Experts of a small language model.
Size: 9 layers, vocabulary 5012.
Experts: 64 GELU neurons an expert, 8 picks a token, a softmax router, a shared expert of 128 neurons.
Below are experts of layer 3 (counted from 0) of a mixture-of-experts language model. Rows are named router (the router's row for the expert), up (a neuron's input weights, with its number) and show model dimensions 0-39. Each number is 500 + 25 x the weight over its row's rms, rounded and kept within 0 to 999. Numbers have three digits each.
After each expert's rows: a language model's description of what the expert responds to. This comes from a sample of Wikipedia text that the model never trained on.

# expert 16
router:489559498522492509466508455485485519538504476521517460536468496480528515475543446494485480451457491526483511449519514505
up0:536521476540513498486462478500498498480432497485492465530552497484509523448479479499503467519517461484466459474498484501
up1:458537495516477475500460505488522501515474509497483508527540490501507486460512518499477538511499499519530549526512473453
up2:456503478529483471509538485491456515497499516506487503478516504546516509497502469489504512513561529501472511465514504480
up3:501480492510489497555547461491474497525520502504503507483560484451505526498501527484485504491503466529528526522490505502
up4:466458478505498506519482528494453495515536502526498498513515509496532480526506519493496526531496487480482524511506516489
up5:517466505490496476533508494520473489538503480513472440491460513534475515528499494468518485485524483508514488495491516517
up6:521509497553521531506532518492492468527538457489492464517500510490479491532504515481455542545481465520509474475532482487
up7:434530467497484474466498480484530544477472530521510538520515543519496478515474501508465508501522473470507551488495544525
up8:480516481497519497496485519515506496466501536484506483526519485478526491555489456504515510472476494536504513492449515506
up9:506448498527512489508486453513567454456526479434474537499470474474518494519519487559462525479534495480493535520506538503
up10:517496482501500485464551466508516500518506493477515486514504446535510451508547489507508511515526502498495513486521489483
up11:510517571482507508478529496475546513507515477491495474503507448494495496533455489505506531503508509481498491482472484492
up12:509486469471494532478494520481503546509441544528469554518496491481559519499499509491510509513460493492525512538495522494
up13:484526492518455435501471496479474531548525504482524518506454456480509501485491489511494500493494461519546519507550509470
up14:482486545526498483498498478519535505461512503542514506488498528537505472511538575539486529480513505486508533508510425529
up15:498511502518517498494463473448512517495534477491508503453515455498483482494500506513467481472539470480491538498484506495
up16:522467447504487485547507505493478513500508494519518535465509475551523485493474538495486490473505515505500521495485499477
up17:490510471466526520518535499515552489495482557497484501542498556472497495529504541504487520515548539482509508475500490559
up18:487478508507455470510503507550477471514505454488458494533466486536510491508498525517504537553479508527496528503479478452
up19:513548527485481482502552497470481516516457544524506502512511504504514466511530491494493520468525485486522490495549445500
up20:513489514514476502506461503484495516491550478505498474492526470506517507518532516508475491498496477520509507491507468497
up21:519513501529489499502496495495523494513516511532513494496481525498463452458492561496504527478426513501520470478509525481
up22:489536485501476513470517457521496510465484473511487502504496532469507501504529443524457520516463512523503488496541501530
What it handles: Line and paragraph breaks. Double and single line breaks after sentences, before section headings like ==Geography== or new paragraphs, plus table-row pipes opening a line.

# expert 0
router:438471476502507501471491484528487507479499493536521481528478494497499495498482463502475487503494503537530534502463553468
up0:466523512496486474435493498507467492483476502443472500500498508535510480514492510508528512490418505517488507474495504495
up1:500525475517475538484506509509473438484505481540523524529504469534515505467552487490499488501494471458523494502493522486
up2:472472481454530486481485477490481506470548435477509501496497521522482506500485493487481501534525506565555537559490539502
up3:485508488525486483521504508497506510497528467491535487493504496500539506510480552471470473510530489511517502494499577473
up4:472520515464487496521513470477466463516474535500500489505462488469500474512465478510519492478517524437495521505445501467
up5:477504518511495501488507503474486510465503507496456504466490489477472504517501550456483526502497494510475514489480514484
up6:467503523483486509437525483492574493463515490524540536473488457507463486484505496505504554452499481521497469491510487482
up7:513503477493531531532527519511506467518517479490514471545485470501505511498495501509484493443494509498522488492510511477
up8:483484474481530484545468452487512502454514487480500508502512512504512504489521458525517494491481529509498498455485512500
up9:461517477484472520458497484494478529457533532485501491484495523489522524485522464486529512501520490514523487489493482519
up10:497490494527502528480497512535502519447494496500518478511531519515513489505540543502474422498505488513491467486512530518
up11:506528487518490520498490491519508496503483479511475446472513532483495493527530500485512508513532502484518523479478495474
up12:501517499479479504502464494530478535534515472518556508491495499503470522485491469475444580490543495514529541500530505525
up13:542531541508564518489514538486493516531549492529512489517532536460476521514557459503497473490498481469493523515497526480
up14:480483450539521503493524515484496501496463513493508486501523523497487519540566532483505535496528463504492484484455529512
up15:487474514519527499487501507504549504481519495515546495509472545522503499511498455531455523490457494526517523457509491475
up16:526522493526480514510464473496494497530503505493473443518481517485492471511515562540499469505520505528500487527506486484
up17:458545477494501461479538509511516557510528514494537502510517518517578520543507500529480515515516499498524491459522511506
up18:502492510511498505526492478477490493511439481529522508490490549515494442511515504540511539500474515470516533497497514458
up19:484480505465522501478470440471521479529520473499492464506540517536507496497484581502488505494486519490502529486458492440
up20:449508520472470546487502472512509496491534529545531531483496543494468511489506476510483499502467491456530543495463494506
up21:518502504504473470469529471501459482488549487513507509504498527465492528468508512516506501503489492502532490462507512498
up22:511473490493521470401458470478525511489512465469497483529500493533529507523512516503514452504481486522513504488485522506
What it handles: Mid-word suffix pieces. Word-continuation pieces inside compounds and derived words, especially after prefixes like un-, out-, air-, as in break-th-rough, un-lo-aded, brown-ish.

# expert 8
router:486546509526512495500480474527459479503460502483488444522477502498482491469496483446482473483498524526496492460509502484
up0:499475454481488511496432502493494455462462489517528492503525526516528492409458513515508501543541498475523478436487511460
up1:464506507476518523476465489475462509505481460469521509492474522501483492515451506483472491439505511504486501497471493517
up2:441487535464532510443472497499523427550510500517506481513509510471532519481508499540485486485509478476487488480521465478
up3:505537505501458528492493487484520488523511489500532510537471468513542448450500500497538493510477538496511498466501478484
up4:512488490527468494522489535558500516481520455498522525540488463508509519510481443512507489511483505531504529498462500531
up5:530543498541493561514447493482529453499515512519507484499501482503521496537496450542499507505497474502519528529504515524
up6:494458511496496503521507492530519499463473454529494516486468508498481464517506498494476474446505518488537503493536477469
up7:484503516470528490490521527482501588480504511468493477500492492524490441465514549497464504508458508528516482474471470486
up8:471540531531510485508538481493494508460491501473502504488520499495533520457516531525492489520487502561489498477517481491
up9:510481521544500469497489486488500522499496472520479484563524509461486501458503486472541499549511509505491520518446497494
up10:493463479503527525532531479529484499492449473491539515500489502507499506491511468496525500512482529489499498498498505543
up11:499552523490502455512419465473485544492490477526505531494550493513509492442506493523510519489441472514516528469512552520
up12:519506518516495498526494479481539493506547496482517482463477486509504513532498490505525479487503504542458489512502519488
up13:500522496522462520493587500482503535497479545491440514522480498467464487498494497506476492511477482528492517488497487512
up14:510504489534509463482474486492495496529466513478506497501549481487475493487514517502496471495512477458500478521513544525
up15:474496528546511463505496489496481529464434544488518507551471457528474495466463497499485499516504515537507508474458516480
up16:518474525512503475528487523506464450471522541536527462508444487482485495528483523483455490508519497473496528482483507478
up17:544491516534505476444505492481467501505509505472503542461482504461492522490466518474467508496445492497510551519494463524
up18:517498513522478476514455504491481484533492550443481519484487489453479487459516489499482525467502540544488487454476505505
up19:518493514471508465523469434491501522509488497508464523588461500512494501529510511455524488520549487507492510508495464468
up20:471547522459557528519536512512479529473497464495493482507454515461502516499516487488567535482494464521457473508521509523
up21:521508495546490497535485490531512499518517509484524481495540445504491486512514492515503466486523439525459484549524454476
up22:473525509477498455478504499507467478469521516501527506501467499516455517524502526506492509483499489523499481492481548504
What it handles: Month names in dates. Month names following a day number in full dates, such as 9 August 2018, 14 August 1953, 13 October 1877.

# expert 29
router:496525529513478498481502473532495465512463498536498530556516535421452494485518443528424503534477512510504514486495502506
up0:520489529491518516463531470502497538495492513486531494515475467545467489528488492563496494477472497524467528469454514503
up1:529491505465488477507558525530535495455521519491484476509507515503452497455551489519496462502461525534529532457473494527
up2:509502505493490506472470506524500491536526523546485507478509522486494498488468459499529508493544469539538494461504478504
up3:482496497506495559480528493517500456510450503504514519471516510527512529478433509528519504496473501480503487541504546494
up4:493506462557481479508510499512492523518534489529497492510508517492510486475476452529543537544470494476475497512528513524
up5:510500458498480495497496519490519472509475441508482502576506516484488504523523504456528462495546492508499515506499486516
up6:530532458526509489519515533510496518502485501507560485514451535511460513487498490489493516502446516544500509504478454465
up7:548507497490481515471468487491516479519514507515503498549460496469522531516501512482508506489478492500529476519517513467
up8:510487476525511523424527505504547502502460491496526520486528471489494480489498485502517527515491527465459508537488492470
up9:498499496493526505496491507509501498552532475476566482493478533491487507506481481526482475458540483478476526491482492492
up10:466450512522518511498535485499506498483486491516502461507521518435500467485493487516495490530501472507477499491528482509
up11:489487541510496509500463501524523485484490465536512487508482494504494499500470509520494563528527467551500517471469530439
up12:538495467512512484469474524474522504515487505485477548506482502507512476516514520529531524534497538526521495499482499490
up13:544524484540460510493488546500494499503505502514495532552522481443470487489498503473492480516487521478475468477474523494
up14:450484468539506497519550533506514467498500518508491485494519508484509484479476502519475496541492522515531541456476450489
up15:519479519496526496473551517482439498502488483484541499475531517496479483488478510499521504495522513512497541527515539485
up16:498503519474534523503463508538457481453449476489483505558482509541476483449498489540511516519468504508458512513443545488
up17:522452490507546544500524471539517491542490487525537507493517499467491504552549540506484494487518492501527538536501464502
up18:504521504498483493487506515522505507480498475448485520506505489487473554497503452530502473538496492531527503502528538470
up19:530458511489469501497508458505504502509492498481457532550500509507505479542514450471515458513467499481521511543488506546
up20:505550497501535525518494444508496487499504507503466495452501523520471493438554490528463512496500487507473509464480505458
up21:485533490475496504506542491474502493525497489551501525554466510514484469439503476518515477532521510523500513513509455477
up22:502491482448491531558497472446501480506520518524491526517520539488490475537491474458484462534499493518470497465457525512
What it handles: Pieces after short stems. Word pieces right after a short opening like g, d or w, such as g-od, g-ud-geon, d-aily, plus words like film, died.

# expert 22
router:508556514518508502497514481522470487493490508516515496528450495482521514494450446458499481526468480523561501490509512489
up0:490521507509512450509515517522475529464519472486482480502470497487512476507493510511488479507510498515497502504496525490
up1:532512486484513497467510494479470518545492542496502497490541540547510496495505494482514520500494497501466491440487512453
up2:518489485478487474504554486481509520493516507507456482461535511535499552511502477456539491451458475545515534491530502504
up3:517525486495467485477542504473476485537471471490486522535545485457526509472490504471511462494520533463513500503524485494
up4:486509461518501505539502463506457471478506494541515536491493482525529520494480481490535515497517497433536563460474496461
up5:514459530485478487537507490483528453516482537557500430479526487542485457510488501507515494495503508504474513497462506526
up6:508501488515469492521484496504471508523470443465532517549443514503539490494503466518503495539497502518514485527549452503
up7:544512503506528476487527495546477491495493494504510488465484507478508511509503478501460503484491500424524518491490514485
up8:518506495480542512483451475493576482512474503480501504483505509501527529497492539485474531500496486512521483467515531454
up9:516486487530536498464507522510447481523529482520505497485462452500520496530465495466496473510468531472514490484461464488
up10:496504486510517508519539479462556480509532479549499481479489535494469518516494449461481495518495459490501522516513516492
up11:487535487483482539511512501494509550508438490551485479517469518519536537530500500516523462537463497543484527536494508521
up12:509482504540500497502507505468487475525464538526482506533498521554507556442483486495495509503482461496502504488539488453
up13:521538524527514519518467469498482520510511515501491485489488506531547456502490480479479491497539529492525507485469526500
up14:549499542519492481475510506486536507496489522523495458521494502543510513542451506480538468485472526519502536445518494520
up15:487496501521487542503482526527497504483508534471523515502527449528431487524473550496501470529519488460465430495508494498
up16:487470517540463493499502494472506461474517481494524496490480478509544508512505518463533525541523514469521525526496527547
up17:496531543492473499515493495474517531534505478522554477502488539499489465475467547491497516515539529480505496500482509480
up18:481532561540460510549495501514496505484496477511498459516488525493475503488520516515456506530460546472505489468528482486
up19:532494463477538466520507477499481459509486488517551529485504500520519504502459455475527519503501503482495535478525495501
up20:467502508523525477520509517502486521460447518525504508496442547507504518507535504503467533472514497511484503440526532514
up21:529488480505490505533495480467522491522509503533530523490498497497486528488484458498484495495478472545523495520522539513
up22:521524490479496518496516462534507527498498461508417496470458503492495509495459499518510514475508484497507484510478495537
What it handles: Past participles and verbs. Common past-tense verbs, participles and nouns after was or the in narrative prose, such as appointed, led, made, held, film.

# expert 7
router:502465535469542523485539476534502504524458482573534492504469517511465539488425517502498473528474451486506493469471487534
up0:485481480468486512508523497531525481521544454432525492492480481486450528499531516484490503524486532495526510502485513499
up1:491526507475477492500529490508506510501470500508523490524471506545517533519504498538494501490492484511523503495469512458
up2:505518471499471470491488456484464497514493489463498554505512514496469495541460515494455498495499485496476535473525509477
up3:460516518510498486501515482499500524542491517528511554529502474506521496480462545514482441494488474505459522491488498504
up4:514478494500477478509521519550468468522493508510541512530471528483501532519485511517535507518477488528485484479538466499
up5:473461495471502493481497501531513496515506501548507518485480460485584541493514481474512505541488452491545495495477519463
up6:467486551470489487455507496476444469525543490547512484502465519456523519483461512545493433512512470493513503486504534514
up7:456506488519535512455499470490508524520456504522546515502486508502496506498425461513524553519566479488496523493474491542
up8:550487528527490483524556518527503458510473439517521500536520499529476510521500464476438454538473503455516476530574515513
up9:475497491527526504535532503474537506468469531513493488484433513533495481501483523502464503549480456469472472496500488501
up10:519489469481495549506549500431480563501477486504504528473476507476512497531489501505511473485520448497525490498475513506
up11:510467508472503505545474493505520477529497488495492498505488514513499551494501497493474502501469489492505499468556477519
up12:500520526492474519494493486461499496509523459513487458524507471541516505485511486499517501480502464492497502503517522484
up13:508511500490506463528455501505502505500500526439536457522476503513491470523508520482478502486471508447550505524494532460
up14:479476480500506532470503501538503515534502505510525501551524540515527495503509514491469517535538484533473508496495484476
up15:493488497443537501504516473465485506552526523505571508499491480532436529485499481514523487511495506472503501495510492506
up16:523513498471462516496515492490492532504495509482513503526518480545491553502507492520502540516499514540429522519495458520
up17:490475543543518519501459477508486488530452515526492501501527505494499482482460499497525480490473539462490530531528494535
up18:475506482477533526512490524523477536471514499505505515530443511498514509507522562499479508488475502479479516424464492529
up19:506481521522492493511526475499515517496471512437505481554521445516486508495509488513496519509533501452463501458485463523
up20:492450557493496463448562482478510519523510516462504508498503501494487525476499510467485489519499474500538461490495514552
up21:501500496489501460514533485454495514486530488478523532515471486491507527469501525447521533490493511502476536463477514500
up22:476526516466527494486493500507497480518486484526534461514464496511516488543481516481509541490510475498497533504436503486
What it handles: Name-internal pieces. Second or later word pieces inside proper names, especially Arabic and foreign names and places, like Al-A-h-med, N-erg-al, Jac-ob.

# expert 32
router:472448487496507509495503495540515469510498502467548468518480462452510536499511521516488455513458466479513501491511492499
up0:482471502522459505469493488508476498522499477517544494531482451531530531483454530465501495456494486499558517479450503487
up1:482482504474494536491485460540488524492504513531497472473477452472514468508476476521514479491496527491504505528480498498
up2:459524514538507524517493517477511484544513447503507467500516519477473520500492519531513481523487517499501499451498515509
up3:503500491554488466513517501502472527494525495515472519530524490478449488459507541573504465509546529491467506505495491493
up4:543542504481492531564491489493467476556524444485496512525451506489513562489507530485513460507499515496506520480519477488
up5:517491498468490484524525503481533487481545481468564489507466509507531500512502491475521470504519484507513477476496484510
up6:463512516468492480500499497506495495489501485529524495450512489522498508538492474460479453501497523513518506473531483555
up7:522499484485514498519476517508532490490494502506560500476514485485496505515443511499485481525489497522467462518506462485
up8:478502492524531492449488457489537522557517508463479485511480499474482531512479537499516503508483485487529516510518495537
up9:527462492502493524518521499514484508527512480495546480523511502505505470493496514446509503510434521487516497535493501506
up10:522447483500490527489489495442550540509463513460504488482499484504503541526468499507501503513509493531529537465503507481
up11:481482490516527496502504524539492473505487502488446480516496480462503510519524488523528459569529474445452464511482504521
up12:488462488502532494479504516480460472527520492497505534501520535508499485476471505523489485492474516529459484475475479482
up13:487457496526494533502450532482474499483501448480472511512537482506442522497474495510506488518542480456491515504520523500
up14:476501482505494506536508515522511526467491516460437502505484487509482530471526515503518462510453531501467516495464526473
up15:543503467501513483485521488491494520496520482525512505502478475495547557492555533527523515521448507480514500492516481473
up16:531494471519476470505490484522505502533518476535524508458545493493511547503523494504492492483477486460496519451453486499
up17:512543486535504510461512523555520520466507531500484463527512457442450519469513486532500496516490466477478548575487501491
up18:502532426532555514491547518463526475483500502536505522481489505505504552466466464519487496477495496509457508483494507553
up19:543471547479473469519490505543488522471492538506537508496494487505495446522513452506492472527489482504482502501498514501
up20:472508476469514465502444492514514486445511464487521460517457471415509482541500502518482489528490514471475522504527485464
up21:524485487545486531514502505518486495472488499485537471522565503518521518504481468486504494450507508538493537528492485518
up22:487509512508470478519538498521518482458564514529450450510477512482511514453503542524505466491476522483496450474526531477
What it handles: Name-word second pieces. Second pieces of proper names after an initial fragment like Ch, Rh or K, such as Ch-ild-ers, Rh-ode Island, K-ey West, Lex-ington.

# expert 28
router:500496449486542506488512494468469507474514501460527484505524494484522488487418499497450481458508494525473478483524505512
up0:527509469526474509516525461492529472494496477432563529497557490481513499448485528499509494518464494521488465546494511506
up1:511478523510570523530493473449499498484492467477505484503520518527483476483458510506513517508509505483513496519478532513
up2:504510507499546460497514510521524505493453514487483508491505541508495521478447543462503519521486524489496497491523494519
up3:480490494519540500500477499526482494513496487507521508539482499483519514502476514489513510486446492480508486490474439462
up4:464567485494505500529553485461537517457482466547512497510468467479468500504517481497499525557549516489549543498479478513
up5:559533513513508511525520471499517567495505531515475473468545500505476518536478481516459488503483507526451468475514499500
up6:499445532500493500497496502499490471515504499451499479535528471442490466452478509548492476455508483476508488493511525496
up7:483434467476485493471532500499481502490486549520510434508498501494532499454507480471446518516494511503510469520526485533
up8:527472488483513495534554482411526516502480501515477491482506493468506480485549484492471467496485473524478480486471523479
up9:515485492467511492513534485487502536524503497540482526495505498500528496507481522450445463490490530532518540472514491533
up10:515487477493514479514479551500490481540478491499541471507560496502512515477534535534477526483544484508492494462530498472
up11:537489473481545501489487496490472481509507499566517508515489480537546467468513521521503525493493474477477519533529481490
up12:464481520515510462512526496481497519497506546506484484471512494507554493499448450506528460480442522492474526497439447474
up13:488477489502538533501545501494531509453499534519481496486487510483528484504490531473514514461532473503522481549469504549
up14:526533502494525523517511507475494500461531449495468488505494465492519474503496486484500444525539542518470566496483492503
up15:486495523519461530502520536501480504480511502437486471501514494481538496479502491496482502547525498491519551439499472470
up16:496546481531501512539452496511509486512449479511454493475475510477465480535506461472500487497470491470520515505501467511
up17:529498465519516537471500503499477491495505489542498516519535467492487504456508463451494529500515522509478512494493540503
up18:500478503481512472505488495473502498534478557495538504526477416512547511542479496494423457477517479489524464510511495466
up19:515526501513515544462493506506484496468511491488510514508509491538522527492454473493507483517529464507480502475481493492
up20:531528507517492552505504483549496521525488475442524530514497517463496489483515497506536485452525505502458482475495511539
up21:473505522505478484507472514507498529480514520543545459522487489494513499508471446518494525496493509498522476496473557551
up22:485473485511558520503509535463492478494505500513517491520488498490524493516523480476502475484520527479508528488513448454
What it handles: Word-middle pieces after b. Short word-interior pieces following an initial consonant, often b or B, such as b-et-ter, b-ig, b-ic-ycle, b-i-ology.

# expert 47
router:487508507437518509481505498519505480502478495499551466520481542484497476504474470488498477503498472467533500490485515506
up0:509502491473498463483456456480503465485514479532527521593501500489486467518504499508513502475491528475485484485525508484
up1:484491499457520529472501449511485530474481467536517491529486530489499476476499517519512471521471503454526463529492452526
up2:522466495492486520483499513482477503489501481488571529500497527502449507507484513532464477519478502473543485509528493476
up3:506477474471490479540516511488486496473465456483537458487519514491534509484504526537529515558499526506492508505488484484
up4:515492470525491528499458496471539499498500484491542505499510513505489516519539511512470470504516538500536529503527534520
up5:488495487475511501497491458491527535480510509523536471533505511502518538470497518525474508538476497492451521514520524513
up6:512491530487542493474529487487531520498479421470494463472474492458531432514487508450476471491486494495484483499470491503
up7:456521475449528510490505449538552462460482528496472468453481456496540507533486550526470470498510477468504512492508502466
up8:525522497488486525501517456498506478497510472512507478498498474487498494511472488545552550450487532478559515522523489531
up9:525514510502549536448513520476491477497488507486534477475509522522486441506468505502497532505545501500481512496541508476
up10:496524462475498508523515546476492465505490480454506525521518509434504494501524520484435474498505513507527491475466481479
up11:471496488478487467449514477496505508524480496498449514511454568520548508522497492454517514524513524532530522511498506529
up12:537509478468536522498517519472489506494509494448538495503469489493490478507520507495497506485487509494482502468512489474
up13:524479528483520510511496508534497495497495506474482466516493474532483437437461514512516499501497489530531478468526517451
up14:517520470494465490495530491486516475523525549508522471551453499504495545506489547486499479514483508496516513550500499482
up15:503558502479504465479499484463524480480517505493497456471505506561505546490469516516550444545511490526484514474522526504
up16:475511525482525464529423506524528519503534509512541478543535472494515523512498525527523487462504471515466505490462485516
up17:512520550515497461505503474542495470484483534499547514523501525492468478471520472503532506502522507502481520492523480533
up18:497513508453476545458491502511490498503480498467531521489500515485470513511495510493564548499490496526579521486482505555
up19:477456477502488449483502519502512426507481478536533495459458513520519476422468491488494482484504498521467485502505520533
up20:476514481528481506522462469492494500509461510527513486499517480518487504526476475520518519461494529471487489493458517501
up21:485532437534519513503510500499522492508471479537471499498495496513528489511528558524487470472462492528488492495490476517
up22:481528517492534537504481491503495531492498445532537447497559502492477502503526475526505508564453460473479476487489507503
What it handles: Pieces after a capital. Letter pieces right after a capital initial in names and abbreviations, such as E-y-yubov, E-y-es, Jo-hn, plus dashes in score tables.

# expert 62
router:483477514501527520495498481501435503459452476557509484519494481458502513516525513517487482499514445488446544492511506538
up0:482484476529452506478476484488528501514540497508481466518510474485533542458516524465537474557496486450487492496465516492
up1:501522500553506532533474441516511480512445460490523492466485507462506484496526507530497479512512490485474517514496519503
up2:509476493486505477478485533503522515481510462490509507496530531470511449440475506496486501499540480571492520482468520503
up3:506485497489514474494477490547431510491480446542478479509526476509537537487486522518469447456489458502522491500478512508
up4:508540521486516491469518540459521537485542517477550467522515508485449521550510508536484519495484499491509512494515470517
up5:500551483476482493483509500470515519524480544479490494549500487477533492458495476449515518459505488479538480517496489517
up6:535509510535488488485447509546521444468486503478486484562478461449547518470493480533502528511547484488437492539492545536
up7:500504531546478490513509492493506545521492491514513479528511537516555519488473470502515543511531497524474511435514489470
up8:467530470487527505499503491494489487457500491489450434523549468492484472515522521454511518464492508480460509496486476500
up9:543524513511506494508511511486509527515478505498506484512512514492512494510463532488480514484510549494492466509477506496
up10:524506503479459528499451469456529546524485473516493526530475561491519486502508511468517482553521482506499457535527480446
up11:476490517471479505520521518491496537479482469493538467507520523496508514507524488467502507516456516552459497492488477503
up12:500515480464470492508486476468482519506500538492512486506449506453534508534505488497532483479522492454533487512486526466
up13:484515520500445519500517535498458489493483513502482498491447522487536509489532478532508494542487498490540508516521549504
up14:468508490507507505522439452509486504491475496533526468483508488461514491495511468487514491504511487479511540494465502527
up15:495501482492516517494498515495472485513456505545513476498551507525503498465507463520480498482505505504509507484488516491
up16:508512449529502507506488476515474509517465465524490528528498479463464507545495523531514447522531471510516499504531486481
up17:499521547476488465496540498467537506494467487511516484488512518509489535528547497495516532531447505518488547479517477525
up18:476529535486477498483539506522491513518498509534493515522481486520518502476466510489541569492503504500491495487506503526
up19:529475458511526530449473500509514536513524498495527513496492483548523512487504529530483531514526504493449496460499471492
up20:520526436576520500455473518510474471482496527534547510510519533511486516486537531545490509488488488512524519505520504482
up21:509468558486455516555486525485457470473505502493513512498484494518472575519507512481537525512502491484516501515467545531
up22:534532485467523519514531416510494504507475514466493503497464467475521540510474458527470546467524524497506547485498490510
What it handles: Consonant pieces in words. Single consonant pieces like g, f, p, b, t inside or starting words, such as Bud-g-et, tra-ff-icking, mc-g, plus section headers like ==B.

# expert 40
router:476558516488493541446495476500516499494451521537532496493459475511473500438515446496470492530492512520523502472474509494
up0:489533527462502532470475500489498535565508479511505469468437474499526486494470452526479489479516529549507527487493500464
up1:530518502527536501451507507496495503494482539475518510489551499476487505501482487445482514499532501499442526492503473470
up2:512532504477533469486535480495504496489486475485504466469479482505468516499512514482498494548466490494504532524521541528
up3:460538503500509513504500491496496471499530503522439514481436543511457505549522512523467503484460483472483479522524486533
up4:526530507502490510504455451468460530467477522539494478513492498553501493483504475515476524462445495494518504497497494483
up5:501487479521540549496489509534548490474472439532514469515459537538466510470490450438528480534478469499518535508484470444
up6:504519512510497521514520513464444490520493517490540512509478460490532483451471500532498506441514461519487504462510453513
up7:476511495517493517482508521507534539513480484510551489484480501470520502537474513550506497485523505511480498496473504472
up8:483537500561512533443474517488547536458509547505514507498433496474512468493504487467481500507475493567503491486495507510
up9:477451507547463509508492483526467527475527517491529481494529476508486504536495490475481499456517509487530547484508559523
up10:507506542519484464466488473500546489505482540541542481474497524529438526460525456498464436499478494502538506509479540463
up11:526503515501495524465500431490502501478539460521507490461491493532492542438521439493482535524508526480493499451507520481
up12:472501546517504442499551429507495481485478531491471491492511487469527523468504491521509507493507481496513544515536523531
up13:471533441469513561475492493515518476526501485463531518478491477505507520529513487470534494534508509493523506513501506535
up14:476532478483488484475491538491469496478521499488525517476535485523517459489492506479490473515491531537516497491498506519
up15:511478476473453502506493484467475518484512459506493508500499529475548497506462493484489502493497497541480530496494465493
up16:498522523504530499491473514544548516494486443504474502507500519484515567504525488486509517496520489498497464485556486473
up17:521518513524493521492483535542486516495502489493526449491521516493488528446507472533529500503484512532508531479496503532
up18:415515471515540504491480507503471475490505481482490449466529478486505495453513541496497553509476523542477538513492477483
up19:485524516528476490481512511524474519466534489509543522534481459523505535470501511526505488467513554463488489503479456463
up20:489472482545540477510518493465484478553521485507530497477542506515487505459521473473513527481531501493520487503539475509
up21:469535477508468491437486488477483498517483522522533488508511486476514471494499539527492493506465513430525494506487507507
up22:509504492487508508469488463464508447486489453502494501524509440538528492482525477515450503503512477476493488477502527522
What it handles: Name and word endings. Final pieces of proper names and words before commas, parentheses or 's, such as Roos-end-aal, Gran-oll-ers, Rain-ald, Satur-day.

# expert 6
router:501504453498477480498490475486516517529463492528511486507516493497491487476494498478489488495496520516539534487484523548
up0:532485500509484494485486474519506482520503531503521484518542490472545460488517502524500478501483472486494480504487481501
up1:459465494491487503482500525482495486494477510514531495508475483552507514501451516512511495499454482476528472432512560510
up2:517493460507499491522521485496483457508495444506537517497458515521491499465478481478499510537518528503467503462531529534
up3:494532493503541445500497467491554517497511488523472499507495513523512553516513490463508470468506479478552517511478507512
up4:472477528490540473478495481550517472469507528504489485510462487548498444527466461479482509534542468489479528491506523491
up5:494523472472517479502498465481449492495500501521496519508514477544517519515482505573474498525483481574494528491458467523
up6:518500528528528504516448542495480533439505515515502486488450419503483506497468456492459497497499504457527497496494501467
up7:465466490488488499442543511494510540545452445498553514545514499499522496495504512512480551508534494461530484504492535501
up8:514450494547530516489485479491481488500499480539504464483531495490516539499522449441517487530518512536490519497470491550
up9:493494471531518546541508524487534516513489474485539506496469467492502484519458491498484478492477493536505515537512480524
up10:503557476543500467475516464474476495540494501485483428457540529511476491498487526479538481497504520463522534479528522513
up11:454464463515503535497497491525462514501509511522491508500545460481503488519499513462511470471506533526523542456541484525
up12:499520473490536510501528534456486508459488518500554486506505469465526455468484498496531474476485500479485519465501531490
up13:460509498488487508483533484487485521485471524517483508511501457501495518523520534511438502505473493494470507462463475547
up14:484489549492498543488531505529485520481472481496503525453512472586513499542508537506524507496515503542487478504531478503
up15:468515542523549506499517542511458540511462475472487491486537466523492462545477489488505481507497536486498496503498530496
up16:537495510503465514493495488495506470491480520510479531505509460468496471539524525501495487446479507535527482482468470505
up17:481470475537492479475485487490493528498480511489539513479517472464531499521501500530476470496528534479500515494508494501
up18:507538475482511503468493485436515455480487499533530487522527511508503492524458491518464503513522483486487570479492465484
up19:505456476469535467498468506488491534473496503507532478478489510490526477488518484479494544508497513501474473471519510506
up20:486470491537480452505492489481497484546467504522523544494516446502517522496495502570500489496493544504525478494483499493
up21:509464490464455512470512461457498467517517497514492503531508525514502513524504497525491477571490464468493548528469472487
up22:533452533483516471499515495523531502474496489491531486488516557438503549503551504477469458544474520531550482546496501485
What it handles: Verb-stem endings. Endings finishing verbs and nouns split mid-stem, mostly Latinate verbs in -ate, as in implic-ate, incorpor-ates, stimul-ates, consist-ing of.